config.yaml
n_layer: 12
d_expert: 224
activation: "squared_relu"
moe_layers: [0, 1, 2, 3, 4, 5, 6, 7, 8, 9, 10, 11]
routed_scale: 1.0
init_std_router: 0.00879
vocab_size: 5338
norm_eps: 1e-05
tie_embeddings: true
optimizer: "soap_variant"
beta2: 0.99
batch_tokens: [16384, 32768]
seq_len: 512
Below are experts of layer 8 (counted from 0) of a mixture-of-experts language model. Rows are named router (the router's row for the expert), up (a neuron's input weights, with its number) and show model dimensions 0-95. Each number is 500 + 25 x the weight over its row's rms, rounded and kept within 0 to 999. Numbers have three digits each.
Before each expert's rows: "mostly gets" lists some tokens that are sent to it at least half of the time. This comes from a sample of Wikipedia text that the model never trained on.

# expert 2
mostly gets: "The ", "the ", "their ", "his ", "that ", "which "
router:496469519505502513499528523526525529483509470507496533511512507497534494526481512540490487515498479501520518479527537489523483524562541518523528490466471546467511480437514520523526503521490502478545486518533464492544473486477476516500492530544497536492517489519518485542487547558519508503
up0:525520508487516489498505489560530506506496519479493509499491467481492468452478505510499434483456517521443509505493520447540493486519522532509537484448485502486519484486488520471483507500536495469521515508490467469513520487489516487490498484506532557463472544489518527520527502559469502521
up1:500501506475510461465516495525529516470510504536468526500481545479501480519485518533484532471483488554539540500510546521515523486545472528533486473493545496516498501487487538513497519508541486539481488525538465484524495478502522479476502512517507572479486506499518499514562502534505509483
up2:554487480505503483538482497493548504468521512443525521502534499495507472460503518516545472484500527469545515469491563489501483542468493487514505481500507513544494470507477472514489499496541481484533560527519503484493474526494490483485500511499542510524477455533490521537487530536487514491
up3:553508492525544513511480523490523521508475486461522482495524496522525510511473516551483478523470495529491527519505549489502480540517512504453487526570499518525447514550534553537504478513487480499533487504505508513542499535509513507525497508508521516507476499519568514479512498507500507522
up4:530524496531499522546536470503505489463498515546505513507564514486526506493495533507510468541474471513490556516515493486501501480499485522544509507462441533502479505446503507502542486535482487496481491519540548504524484515528500515508496515515527490482491530506507491514512533534455487556
up5:533481530457526471493484505469481513516456458492482485498504499512502508536479476494513473492519501482525560509520532499520516519513493500500545506465491524531489496462482505525490471548492456496520493530496537480517521494440546477572528468516520469497507474532477506502468508504476469482
up6:474511538499561471488532487485444515490522517502520489482470484488507530492500517520471489489494482480514549462505498482483470487551556480553511518509498510525488446489542486523529490507491491516536555517521537500496515489476470487476492510529471555507485502515527502512500526535540503498
up7:489540495525521502499471513496503539491510494464481498506500515469531458542517496497493506534503507455486503464482491447505464469486538477488490493550508482525494431508491544500514506542465482516541484534526480476503472488506510485493511524519532459432512492469542516514495517505501474527
up8:535510522483539476475533553433513494481510561516486479539489471509452507505477484486515471510472495512507487491515474489536458511481512530529549486508516491516499502502484514500516505539464479488544542496499504497555504517466501489454485485545514496461485536502513485475538480492495507487
up9:506527513500512515481519550507490470525499484485505455500548551550489476468426519496495499531495514483522516534506480452508494503545514523478518533511471517485478475500500531519513492502473469527523521536498477465558488520470514521517472510493477531501521479547492508537494510541497489507
up10:489491483529515483518476526496504515431525483489487520506482516492519521470431518511484493493481509501546500541493558509483485455506536492510488492494512534493510479483544510513499474512543463473546494476495525514544489476511520466544483520539501514551486517519518512532531492522531465497
up11:485534469517484482528533509501511514523509545545508525518490548543492491512463472477513521532507474466482499516490464538480501519540514468513517546482489455555497505509506502520519516493479498472494500508467451473460512535521509491513492504517550533508524468448514523529504491483487456482
up12:478502510499526520543510559490526507506505467519490516502515502505458494507476511497529542482500476494483507452503539492553469511542487484489511553458484533550541524541486528464543491518502508474529520484453492503502526538506491509528475548501498499504498465534523527492509489513495493542
up13:535434509530481490441468505513491493484528447491502462515520535492466493493536490470541524524491475519496473488520518501476477494465489488504507489531497512469475509533518549532498532520487450486484478488495466505491517515507485538514487541543482520513505514526496447531516515537509479481
up14:523463461540478508553512503473537499485492460493487503503516489510524462457495472500481527525473503493515510525485497539485502492542500520511529496475537502514460493477537545492525475492520483511500510494524491483496540532521502494475460569524475452509502458455536501453529519485509486507
up15:515509490542492514514477482531482480525496468502449498493503480488506519511499502526549512501507510507543505502501520489512453516539532505437462491470502525498536490543522537485559480528495493478534535518519470510533512464482522488497481505471469508536552520511543477507523515545519529517
up16:507506463510521521490488517516536496515482521512472472554524481533545510539446463536481533493493480474530486496438489540487528527540476504499520480464450513505495477485496509505482511523514488456476493493513501465519495504517516490486482498513482530478516492554490497466490556546492479472
up17:499476538493529513481533532457457506496494499483495463466523489463467503501451472460464500532505476498497544512484470502508444497480510544523516501507473518520506491452524463505508444477497456476508504449481510492475512490496499486487475467485533493509488476531490471527483509537531484466
up18:520512510527479501510475504476532467493491515518480532506511513484514504514521518484496516551459515521452536515478526502452496525494517518474514478486512516513455448497503517467544488473514501506484449460470474513508493462483443465497492497493508475506509526492499501553536565496502529453
up19:529550494547526517501464498487461519505495474480480532528452525536464436503469486508472456498479473505495539494486472526478519492458482518463504492492467501498475522509499448524508537525488540480510518485474518517495468511501541481505519495490477498493462480491509531546481515489540484518
up20:493464477519515486476530535493513475477511510502542501522498521550477483495506519495473532517471508509478541484575527481492462479542566493483509497483505478505496501498511499516513492508520525530524500506517498505569500463507527511522524519541505526512508570475483483506531511535497543522
up21:477524518485487495522464501537519512478514508485516499500517473469510508453450526529533467496490484476486545499490499461514491531449498506494550497519472537502520499489480538498499497493519427514500482462492454542551517466491508496496487504486566469466464479506505492530482510514511513518
up22:519522491518521531478487540478483501435502501513513538509470486534505501503488506535529514530481515466515485551526451456481544453486502499512432522454514509496492478488501502518532503490491479467506506510505489482499486566473523497509465505493460530471523488517508481496514538505483461475
up23:517495524474515498505521503510557502500468496517467513542501510553521488509509460534484496541506452515485499521476494513516520464522503446510500445495508542542524497481512550458519518544517529508482462479502476465479519518475506535504479493526515493496516491496516482538459531536469497477
up24:511544509496490498517479502531518515512473499497474488510474531518513482525512504508519495537541522500474483481518493437495492471536495502478520476501481550498486483510493510485557443504510463507518517471519491491536434516505533431539465482533511499468508464524539484508478507477520473508
up25:494507516490542477508576550526472482505503461527487489472509522491495530470506486504455495536546504495489528481514489483477495505472508508450516497498533481471475464493496513529520459495525515480508561484478450515482482522454510471486506484497512560523497508514501486539489505538527499504
up26:469501548512501490483468451474519503539497534499507529552473521477570513489541496516518499481480507494516524477519499534486511519535514494517530505520485498528459529492533509544489515525478513499550457515505511498520513477470501482492494455530515498515534466491538462473479526474500515544
up27:497481501513511494502506510479497524480499512510537471497482498485477469535493532507460439495479451517513478465506498490495535449544516495450521495468496487499465465490477511480556489494487485460509478505537512495526473489449504483483508540502550537485490498509518488507514509571516497548
up28:517502539483482481489483509499512503448477530501530494503533476479520509508488507485509492549516480467544466465555491499466495520490532472502487523473478519490482475475501501491544520496480464522496459447484518493515468502482502475489485479566496489517460482534541440530478516532502515521
up29:494468448508527500511502487500541510489461542473515492501542500491495490495507538497481494559522479518496529485514493507529515512499461553478469468482482528526445506490512484514520493502513486540491496520523492497533487526491467485500487507537520479510512499506469478522473571584522504479
up30:549486481493515524487464518519515476496484522482485577493491487422509527511437517496531451565498480505468520513497488504482510475487521486495491458505505510511480474478526497487508514504478477497524449457483502479502486504541500470490503470501460482488509476503478500509442485508488492482
up31:539487511492486510458476496481524444510508523472531525466528463517470484496476480490495479543470525461467539464461511494513490478537500541495492494489503507498466490464529480498494513531531499462544438470456509533492529516516479526517529455472524493500493479520512498514490518519501471502
up32:500471487517457486511490542552492508473439505492515515520513489519526485475501481501483489497518518464490502516498523511514537532500537493509493456536512492480480482483497542492498461483547523487527504494490489509480465472513521473524515558501476506500495459496538533448455493442453475496
up33:547506516496587495492512543531529522485536494504517550533508509504513488491452533533514489523480543508469512520521485530487502517506494467524476539501491511462494507478468516507450460530509520475494500498502443512473492507536532488474497528487520484530511519534482508527472520512482516481

# expert 0
mostly gets: "has ", "with ", "would ", "was ", "have ", "from "
router:556495506456563501478495488515478491543486524473514497529479479496568476493555504473467474526493492524448559531490447492460503488509492508471493510497492466515492512531482479501492503501490493534483497478456467466480479495493517475521481525485520470493483490517498521547478497499520496516
up0:479502507475525466488521494519531504472519464510471495504497516503502478526553472546515505515483475508500523488538511508526502490491506489551491473458471542490516488486503555533481505534503517494442509517485456497524527498459533525497484541570499498508532527525513459530491528513474520476
up1:525482497472498497476563504516518522502503491534501536489529481487498500470514494558475474536468505501502534504544522560551502497462508474522455529506512505478433500500469536481478508507493479542492469513523506472501504476500504489512476496523523488474478521500538525537450518515484529500
up2:467482508480504527468513500472466449511505498450515517513503459507495477534506479511492489479528509513516512458487492509512489480503513547508539499494522508543515501478462515562500496489529490495535511489470501420512493555530513506463493451523523491523496520504526502533513482506448517540
up3:511517466517538493552511494498510501523492476483501513559517469444481515492505474502498490537449510486529571533511463530505510485532502499435534467508496521481502507495492501482499488510497513496508454483462500530503513524493493494480440553530514521508535470508523481473489506514508483528
up4:485519441503467525467469449499505476502478499536502504510506493511503495530511469509522520488516521483483546516522482503498521483496463442545487477508501527460519516526485498517538492528503538549477479541479543432500497503531492512499515472529523488473469468501519506507479491541509519542
up5:466492503460491484473477478487459477523523532523451502536538528516527475490541484506512448549510491540485498511495446537473520530510514523468485503462488519525493501496491519451476519518478493514544494500516474549502518519510529498509510508518495530490540541497466517476469502471484488531
up6:492475486500525532527503474536488489533479504508516501509517503503509497505497512482487474492491515521514515475499489568458492513530510551455477482470462509492452506533473510518520486509540514519529514469429504504519499522494530472486452482487494539460520529540487501482513453486553487534
up7:493538498486579443535507468529509482483529464499506517528493511481513473502497505492535533511528513493512479506532472545490479502530500482449521538450503496507516509467542528482558470501466501474520498505441492504484480505468507518480488508504520520512519496503476483551495477473511484502
up8:575501460484544480468504508463483496503472520503517518543494472522517535524551509507530490481493479477489485477484487514505485498481528498508494532503512533525437544481491487521452527509479489472516512527522520487517503501531494470515483502499519454461486526503537536509475489543547525493
up9:461474507469527506449479555544520505520482502468492536488522499520526471543536503468518482526521465507495498462465512488517511484526508480505449495512503511520471516517514474479522428513536492513531496493530502485534496501463508528503473488438502500520505485506490472469482494524464532521
up10:525520495495532528490439519473489473490514506506505547526503512535517471498531521486533446516513482539475517516507539463478550502513500512449510537500514495488520494468494498488501473481503454451515486498507519510526487525531498481497499466536438500495499501530454482526473471538523518472
up11:493494467497520537521531514519514489506516467456469521448532487478531500495488518478502446512485496524519536482488503508501493496497493561485545514481507485487452507523506519520490510513504448532451490477518456501471483527503500522546525497481528513470486471543458493535517525542467512497
up12:505498478486538487507516497483476494490487467524530512479481468451496495483530451495537528513455490523475510478495472500535480540513532498483510498481472534479487440468501502497528488527473510492486542529467496442504513463501533471487497540509497480503449479493539495468510522476504458547
up13:503495516495509489474522482523485450501473448480493513476486483511529481494498476518493498509517485498471515514483491476475438533465502445473439503492470527471525522535518508500525478504540527489538499528532492521494479488543535539516470555474468490475506479521497507454466510478486532509
up14:500554455495549499455506495514480494501504459506516495435552493492515458518475500502514490458509503498479511491472493511560469480488533487525500446491488456490503494504498518490536513463530499534478517528457504475483476516512506466531534517504494491489480484498499457484469500498536500450
up15:503527473518537464514513473521489484488472511536509502497520542533509448500489479527513487522512509540475522473535491540471501544466515470494497509499497500505464520472517519483516498509486512499496478515476461503501466523495525483512480449549508508493472524523548473467585496480492463469
up16:526498474469495463509487447457521530471530553500492472530503516465508522481496506466496506472519486486510546482516440524496491492513476520489498489498454529513447495495447471526507474494481481530502482518473517442503484505473513496459475497512500513517482496544532493540510455486525508517
up17:493547452539507483512526499508506511515464496494504504493497505507516477546493514479508489503420526507514473526471502474520468483488523472505503475503469484516484558528521508435467528544477519469512479476534502478467516478503495490468468468488488499458494510483518496523454518493480552487
up18:520489474481479475502498490499523514475542516465517476535520507522518476510491478524511506507489480499520489480514517487541471492501503508497477483474513481483511580539473484482499478518548477519516471463522531445525464472507486479496462509538540503549441524498509518512445499493482501464
up19:470493479523501513512454477537536471501498481521513475485511494498491477496504521454493496525522498565485516513532499504515524550464453482479494523515502548511483527498511551525524491455539480530513487472465464544493445497491549518494499503522512488531517532494495487508531490518513542521
up20:463512509484478529479469531506515487487500504476573515551513495499501479450499516488517463498485486511549501494510492513486480466495491521517483495487522520525498503468492498480477519484541524500467477482519469523472481521526520527511467519510456540460485456511517522492509504456433554526
up21:515469476488525493476491509518495460504498502490545485476519512508465480507523491483527534526478518483489566513493506512449515495490494516500535498478481520491513537491515523501521474563445479515536501470478522492501500488503538510464477497502538503560477476503441517530474447474520529504
up22:484446481515509499494526495482482470508522513516527520505542497503526490511481538476474550491490491509525456529510460501526482500455495497554529502516472521506493493510461498495500522514522479512554494510528538470513479492537514480457530494524469500502471451497499554479499503549560501515
up23:454494493506523506509517518526501495532503486528530469505512538484581467510503504528503475528503494503509483529487531450472530458472511470479514461447452525533534489504506479478486483491471475499458506479481485476484513475507512465476516508491473501481501489509507549530490477507497543448
up24:508500489479482540486503486499501437498478504505486539540508485471534528534462484467495475531524496545536467509515519533501527509505504471463493512469410494477510474536491518512479513514513492497497509499512512520517550495485538479494481509453512515510484516457478496519467473492473476456
up25:506493515535466589460489470532532483513505481477554534542463515504499481505509497508515500503501458494468491493477491523507493488488531519495498485521511516523473491531489482489452524500510491519520494480469442498509491496465506477550498507548537456507510457500484471530479491483507508544
up26:476531516504519526484550508521459500509476492491523466489528484514465480496465525486528472518459523488493517514501470498496513475513533493520462520531508498517444487508489544498490545518429505500510492530500471475508527497514531497476471483469480544514471463554493529533495511552482500520
up27:479496449516502512475532494539514511532455526473492494475531518521514485525506529485462471525526459494470549465538474540488476510530506498551488502478475499526481482445509458496484507521503497490478473518473509491504494481489503495554459541513499505508507562512477508502515539502507461509
up28:486527472498519553484519448524505472512463512496534526495503487505520503490528507457541481511493478491518490436511508512472487466543490576506534508461509476490486488487493546500565515496498470485502532505500498497523504517529511489462511506508488549492511523511484517534479461532488535489
up29:514494481484536513454490502486517491542461505505493474508499488505477481475514512476531480535441509515509541534463449515495552492491444471469498471480502440487507514465528546478458484524489496505477517494550497485475491535504544480517494489469491497526516492496483516492520512511460483476
up30:525475488485533462461487444519543450471517491477490505517472523503473487496477522502532488516506492524450476491545483510504521481494517504505530509489498511503485490487489547443467523521460499528519521480530477451470501489517479526527485536461480532504512466513525496489477529490534545528
up31:471457484494563490477503519552474476508510534485522522504497516534518500475498515518526510513467498490497537553531453538552544488502488458529493491519490482488516475472522503484513511511510458526504477500511464514513481451529479523508459502490532517514537507494497537523479517546491473483
up32:529492524497499513508512542493512500525447513499477483485507521547509453548497473493474492511506464522533532519473522493445492556481487507510495493488454518527455492526483467529499497547506499495494512508491487499544538507508529452483477464513548495511531524477508497491511471544510455480
up33:565512492510510546508486508534505484497529518466484487558514461502528536477489510499489475473539521565520507540480482508459482490477536476516499553539506493483471488514536489529482474513442507507485486470529508483507502488553515471524479506468487476486479501489522499480510500495486528529

# expert 1
mostly gets: "DF ", "Cy", "–; ", "Mil", "burg", "FW "
router:491520516492468508537492523462517540507538487471458508477530470504431550458490473507492532467536527497519495496494520531542523496455488489535498502515505533486526506480453501487507557484509508512492495491537512521486517512496519496466471487479495471523532519484494489437513481467479508524
up0:509477505533512503480529494505480510494489480461487512496497540495515505475516505536482489557522537478451491461473454533516487484504554498483516488498542535525500496475528498474496482498489441527528491474489518503486535481550484458542477520498456478505501491538471517481473501473545533498
up1:503471520448528439468530521517494485489529490478525487549543511505504490511532498550507440551511477462468523468497486516507518475486479508505476509486508483507482482512492533527538506521470468520499504480479472524510516476506492480497492535538499473512526510524493493516527536511522452449
up2:486558518509539492486499494517510515547491543498476488498508548516467481489493477491503503444506521529492489510495459499460523524459516501481483475477514468526513497514508548544484479485519482497484502466530462474542471500440479480482489508469492463479504479500481464486451498457488532482
up3:499527484543521570500480507482527504463523522470470507513522509480480497522447466480458501481535526503468520504496498519507490519469520486493527498479465518544504499504519470491465502538489521474495479484541532485498467494555489527479495499470491467517487474506541521511439471476545505489
up4:524528461466464538491498548517458510474502461494461550514526507506492471524473480498529521531475521517507529480485532488511506492482505490487475461523507521473465487509474538507511461468479491514454509482551507514485470473511523441484502509523542465516526511497463499522515466517509533489
up5:478532563519544547503490519465517545506470487507481527474540481532486473496518487470503493518474497518503535516470495509500481536515525513526492506501480515511486495539509489544483536526510478476473496534527479450486514534522507456513513549523518493516516465503501515496472484531561532478
up6:546475506512469529513464518499492492506486468519477578523509486517471537521520489498470503496453489513485512503527479534478497520496511482498453516476552548508478470476470509495492505482524533460537488521491506433454514473495514493468485528505473500523511524512472503488525473534500516526
up7:464484457510496501499497509530509494452507521489477499509480499499537535503513497529484470473490503467509562484502524509482467477526532506497508482465487513473453517503472442480511487516493502573485516520485483481452464456541498506487482507538524527516491495527456475448496504512524472518
up8:499515493501454450492489494527481500525504480528471512511452487512494495537551533506503457511508494479446514455508455475516529475522457490477471459503504499527487519496480534522517527496515525502499450491498467512454492447501530487494477530510486485474495522498485507500543566500513508521
up9:545539507495513529532510513492531467467478507528505545511496496484475519503473500513452473485512532495506562488485494473500494508495556529476492480529453504491518449491498541503498490483515496485496503525476582505438501502522478495490479540513508487483484458541477523501476509487508494478
up10:450492513528492515496499521501492543541504477490502497488495490498437466496487523469491528489521493462487500487499504431474452514506523520492546471480519521537497477502520514515512478518525472482454487479496494493493521467485484477505518584563501478453506473512481499481495485507529516518
up11:505501492524486490491512512502492461482517520469511504474483487508452466471484528489461490499547500539462498506559509537536510459516513510501534526509501502536465492470509504478525548520494443471463494493500467497456509513476509507503525531533553485485441515503499485456534486513492472499
up12:469551500530514554511524460507498457464497527489457520496494506519519522553478471491454496444525511494504553509544499536494494482513501556536522506500506501480466495513519455549517480497510539527473464467499477472505503516493526486501530507524498502488475497487523476476524499489487498520
up13:482536463516565451444478472496511508510530492500505473488479521473521518517526485475479477475518500502498512509525425518559510491470513499523487485462518500516468489490548469499529472525484487531492519517456503512469483525491470471487505489498458493501521520501492532499461523468479518515
up14:501534532538498505500484502521492485521524574510508515482479508528482533524509530525513486540503468515531528502521517527477476473502516515521539507533519483560529450549501493513478495510546475511518487542493494486493496460474515508503459522508478477522506534496486492489479456522536456534
up15:483472469483468490493518539532474465506495447479521475528524522506500550508497527533500494480493509513485531501472492560512461492473503509523480500469543507506433466509498520525489480475518519519487504499513568481521516530545503486473507527501506480457513470514531477503532528481461493488
up16:558501472490511557485475524504490493555537487477512475511518458479498484488468457528471435488481544522510525497514500511493511535526504540496507471502512462502489470472485529500484485508525451519503494500542516486504514510493482461548487515475483505500524489482523517444500510465485511536
up17:479475515516484476528498501515496511499496508530488535542522471444433504495507524493480469517500538507510479525509487515500487527541544541491484490522471485488499475499499524505488490488507463494507464528474511502500554499480506465503427560526503498494543459502526528482474506525547504521
up18:542492514508529470442460476499478478499489493476514478499504528467459513514502520516496552512494468495466459481530459544498451449474487505508516543541489503537482478479469536476511503553487492532486480468492511506500450507495491505491514520541476534485480505515541499477498514500490523505
up19:507491498495519449491478493513505504484557511552461522523521527502488504444453494526460476504509508492525490513544490485493487515513503523545499494473501506503515518512515558478494467470499491517470498485485553520459493493516492515472508522542486529481494478540528425513516485534518469516
up20:489496469541523483462492533513482467513541498490502482476503503515478512452469483508453478508474518508488509498538486495493491525524509487529482492494531505554467501521539491512553480488494503422467496506499545486507470510508519481530483438515534465531491522486550506482502541489491482510
up21:487536527487499497506511482463518468484513482491513516510486457503500521544495549516469555471489543554492502491527464484468551523496472485503561504532537477528463463476471503517504506539490491520486430503512495490476474514527512484474476482462512495506469492509484506484482498521519483481
up22:503496474541465552543505493553509493508486493509515526515503492461512528528473492517501535498506538493452508462515471511504490461467484499500489474457484480509474470564478567463472516507529511514486502456491505492476457515504538506494493518476492466491475510478500470495487494556508492517
up23:456530560513540450471523509492472530486501466520460535480514525527527496529561493502486526476487500477458495519512503544454483523501526510480486511450508514471510494516526511504538500496490474459484489512530495525454496535484493480522515541498501496499477473489493477517527513532474515468
up24:462519509502528545498496501489501447481494495466511502494536480524485520537541510518500468495482527462499492513540518498539469489487479522494554510425515502508465500517483512519508498485498461498531517500509464538481550492532515527462476491506544529542489503501522515456545519498503491480
up25:468526466505506486486474503516439457486510494482501490469477538470493493516501537504464435485499516517471504504470536473491481479482493527521453476480546451479519519493507503509481505485499489453534500548499522499475508511508493513479476509511488520475552481498507459497493461509449549522
up26:512497520509522508463514481459475491472516500500514543541514487509488505516476525491496529525511482515501496442526477502507475524531501490494517530506503521537456481485505482575496450535490514483434484550477517462494476548499492479480475509501487522515499457502480493457521518479464519531
up27:496503516461484506506503557470515478483492481507498512519517492537468521513486543543482449541522446518505487470504496531509487520475471546486528468494499522546489459528529504462497520472477473504486440457497464488510488498502494472483528484484497496558522535482522493493481470495507529507
up28:524496508523499466489511548509554479484513496493458555481502428520507445493501484467495535535481541478488507485523477518529493540513521517484496502465534478511499527477534516473505509488516532510490504455499502486477487493447526471488499494513534459491499537534472466485515498540498517494
up29:497488461508482496523486535512468493527489493524525501499541472528494518526484511542468481471468503507498542488481472479528518544538534477471469545483505463526472509486512476509538473474471515499464496499530502476541501518526478450477440532531506486506528460516478526486483498470511487529
up30:509519483537524528504451503468534502485496494482523539533459498464508506481528460495473494482509550463443514504513554492485492468493467528495480507532490523519476509481450503503484477512498497525478493487527482484491489492469494449506510506516499450485472493497476473468440494438515501511
up31:528540528516480531523494537515487494457476490509446515506517505491509497498507527559528529546463531518509499494476525471497480494515477501508466458448466513529484534481519499504479494434490524487493507460496522501466503523551486486486491529516499504501527564471517504524493505539513484501
up32:430489504490512496499474447509466499452548475512496505534513488489489476473511533551481510524524501499538569493506485497465508492520480492495509498493494567481515552489497487471509508499510473514511453512533489479457454504455476524496480507503474485513508474498474492474504506509544512500
up33:505508505475478484504553483544473474518493488464485516535478481520452516501458509443508553461476494501475504464509490506471471514530511463503500509510507494495465495516522543498521473501536509550499507524526535482498473521453505501488555476486532457488449503507533512503509484489517488533

# expert 3
mostly gets: "Al", "pro", "Am", "For", "sp", "comm"
router:441506450568471478486485479493481444443479522544529479490495535495470482526492517500544508490467508481521456496510506474495487511491486490478484471501520474523472492525556516504486454508509494474498516520492541518494525506517488512510563481509506540486480503482495495485513482492466496472
up0:479503537528472475517537506455459508480505482509513545532485509512485481512520498471512514475507518471516524471505484505505506509549438470480470448533517507521510506478461503529528487467518513511497505512467537470515520527550516468497544482517517506518462477525530518533474543524486518523
up1:521522500531455492480479515510518450520499492463488497572505490464520480486468490484473514506522485507458430474491507513490510517450521469479466542514499492493473498493527505512513467515493503502518488435507537461529503546492514474501536494526462492519499510495514547520499502520463494478
up2:503501465497506444492488473536470441526530509492520488551498539498498497513468515491482533500455480489490488509494501495521532464486542543493535488502514476554509448486480514504492519515490545523505526500507492497465485500527522473504518468521469532484526532502538485497483452529475551497
up3:508536514523512511502525478516522493463483470506552488512518470517486525467506499498528496462529530483518504521508466514499481511473497490529453474484477459491436517549511483548505467511540472513493526489508500532526539487525550517560487484512491513524494470479492523512485477452462509504
up4:459489454555492485516479527461492528511493530513469535476510500526486446535521527503478526490484514475502495421497525499467484474495485499512506485482505494492495535504544440522511495456523481470488486498480505506496526499472497482495509496487486542499483505501531431475478457500506504465
up5:520499468531452511457503502552514515475486504505510515499501465507486453483501512538511481509487521519492495491531539498508557498537513516488488466501485523500436507483500508443510527478477451492465569492505505520485495500464514513513507499499521488463505480493554466468494463493492484453
up6:461469511476511504499483452518459475518454520516528490542530530520500487503482498506470485481499492472468514469492473518488505472500527539485522517495488486528480486492531488510506530487493454552511534433482488503466570490491451508542481470480507511497508492480467525495514525501501457525
up7:516484516520521447519529490478524492454502484558497462479492526527512493541495567496455472500564479550488498517502482500488479552505501510462513453467483480497501534534517481529529495510484483491494539523527524502478473517513500471495501505479463504468494464532488476496522500488496508499
up8:474490469531437526521505480526426475483528466478498513515492503488468497504483490486539455482467492502538472502438522513493472466504472520533479462496528520538510493485527473522498505502482466517543478479514524460478483502513479470514533487501493506484502486472528472483524524475533479489
up9:472484458565464505498485471507514487486474497519501508472517564463488519510460503447491470485457522517497530481498517502511491512527530450490506466492479494546495536543541474546523494492477499530470499525477484496480484510499537505494490473514474502493478492534479487496508448484468509470
up10:462494474539520494521528520522496495503517480502540568506485532517466465506483518510515521528481513494500476495503506532452514461491507495469509460444526532529502491516537494491521527504465452529490491475518472520434517502553484495515542526523479525510476526495471513490519527506518507484
up11:497522514504502487465478511509509488505499504513495501486483517519486498555503529456545497485480543492548445495490451537469529480513491515516509470503486516535446493524502511485509513520532507434494476524454509454544546507494455490447528482485472511498501491499504524490473485525526512516
up12:437502494508483486487498540499489474533521481518504506464490529457467524466519528508441528486498491485518447493499510510473497518499507504465504510524463508537471487543475493514540474460490475539519491464507503507459517527486482477537481484501490468507481434497515533455513471488484490482
up13:503541500558458525492460469551506504484526471492465511499494553521496488515520511505511512508508458509505519534528514504497492550532474499478508503495523513546499450499555482515507528522454482485504478507482488522496533488546467467499506470474444516459520499498503480490521507532473479501
up14:499495459515517481492477480501487477496503502511490507505520495484484495464494495491492436549517463520524538501522524497500467546468480551478514515518524518501483470542523470489517479487516506523475472553500494509513480531532497487462536430504521494510434528500495470555511478511471501506
up15:523524511513466508469522520486476426528503490524515515463526530515503454521488509523481511444485503506495518537506450509471476497496521478544486489515504483517530487505477520483453520475508486496481467532544536516456484484533528503531494492508480518513492498494457499454456524467534484511
up16:491493467527490556470479484552518480496458483488485463505557491496504471475510519484513492492503497522490508523522459462539462521515510491454538474502514529467515541521516508472458491530484490527566490517490516475526511507483482528484507531510504513543475482507510523513528500473547476519
up17:507499512536502463505456523481537481475461488498517529488529523511522501501515485502515506520507473481526492519545505489505484513508494551446463516486481510526499502485530568490504487515517484478520473448489499536559504486478451481489496468500479522479507479485537484524484484547503569510
up18:501536456487464471483453504490509466522457524529459499521524495499456489500458512527502523482465529546487441484499507528508508503517518539470516509495518502527491505485496497508465490516482478502518569553520458486512503510482490487481520533501493563503516510474498510510506470515519546477
up19:454510459507475503482492485470467479470502522470485521447498494533471492501450505486494471474514547476528519520533464531461529517462503559532472451496502472536475474551508494523461495493506510466526487494522519530531518499518522491471524503477492507490469483529496508500480506489486520469
up20:495480475510491513507498529531496432499489513494497528425479509483481510515498522513500501492494495544467478471484476497520510538525546530470509522521525513546484451488505476449491464507512480472502499483504507474485491509502531441528537497464511511510458523540524519451485527517491477510
up21:501528464548475493429476467500469526509534525492526517451498520486500549462504521500537472461492509500460518515507509509485460506525495496508496492504523486580468495549531515481479491485501457543523497487477518500496549518514482493524534487487503515503502466502485494491473515484510498472
up22:483499525487477484456499506497482491470510503481497504505486479524521468546499484486540489486501501459477521496478449474501523530466523494543484570526492462570471541491494544488477472492515492505491478541508509496468489508507455490472541500482551513512486511477494528461465487484507512479
up23:445483517552456443460509526490523485492534516468513466491465511512504481504538542477526504514474510519481471496489488491498471521473505470549518513542492516513480505510514506484470502498535489486508507477503488436483506464504519526500494535555496496507477511519481454462516539499525522525
up24:502511455513468514494519473474527457480502487510531483521456531522472492525448528461510496482482539519484469489529495498482506519521490487502496505496499478531455467552485529495479506500485500512504534533472499483477505508527462464504547533512521545507499474503456533477532456541534526513
up25:497486477524493523485537505498482484477459546518537498490458494484481482524480486499505483487462506483498514552506490499561471478537524479505480522473522552510537512488519492477518499501521492502488465554525465508503501511528499509557536451538487517502498490500552533489452456487510508486
up26:504504473518510436491502510508533447538508517497484497509497505490466468506518489447463475517517473547507473516484476481497459497499492456495471444499508478477473477527557529479517487475516516503480508480520471534507538480480535523481496497502476490505460456515451529498525510531470494514
up27:483452442537530524458466521457418502458510523535461496520478506511505492477499501504484504484500548523504522546452534520495519477496509499475530494496492466538529507515555533527488492488490487513468522525494504504501506489463489514516491495506492485519490503507518546467494495528513487469
up28:541506467526490488503498540500480473489546505527497470494533502519496527443493520495482510490504495477521535521501456497488464438496494497516505509492488520524498508513537529513495516484471474451463478505464510506548463478491495510496519481520495500572441506469508482496545490520458530520
up29:509507441535484456481558481488458501457514527497479486477523491510442478523462516532493479520479492500504492520524505516458512473493510520467490491514467520502512493494510522473498511485480464474506521502515520475501489493517500476464518527499502532464515497500488437495576466478515550504
up30:552455457514486498444502497497521485521511472516514496517532514487489523474493469509493502525493487470533494464530490495522458474494541469461498509463525556510509511506539548505544451534556508479499509491497488521549523510498520532506473504513478501493510477472517538513515526476472502504
up31:491520497502475481489528520478493472500517502530508490472499519476478486547475495508495518483523489522504520459504499474486507509506478509542463478527468465541528469534517428510497464486481454484495528506539534488534475528499503519475494507491516534449491500491569509537522471469529463478
up32:506494479491493501471493482500465502482490482516468466508504521493502477498509518505532460558484510487463521516465482488502506561504461568502503525467463501502502545490485491512511511467486449500468495500517416565500535506532502532508489482522519477482464498519497523514499483507496537486
up33:470485505547503472483527498455487485483487513461497556490491518491479480510486538495499510524517514513528477516532463521518467447510468514516515495514498517559515502476494472524468495494482513474520488508508452491408506549476499517505499460542497508508478529511529467495506489489484474471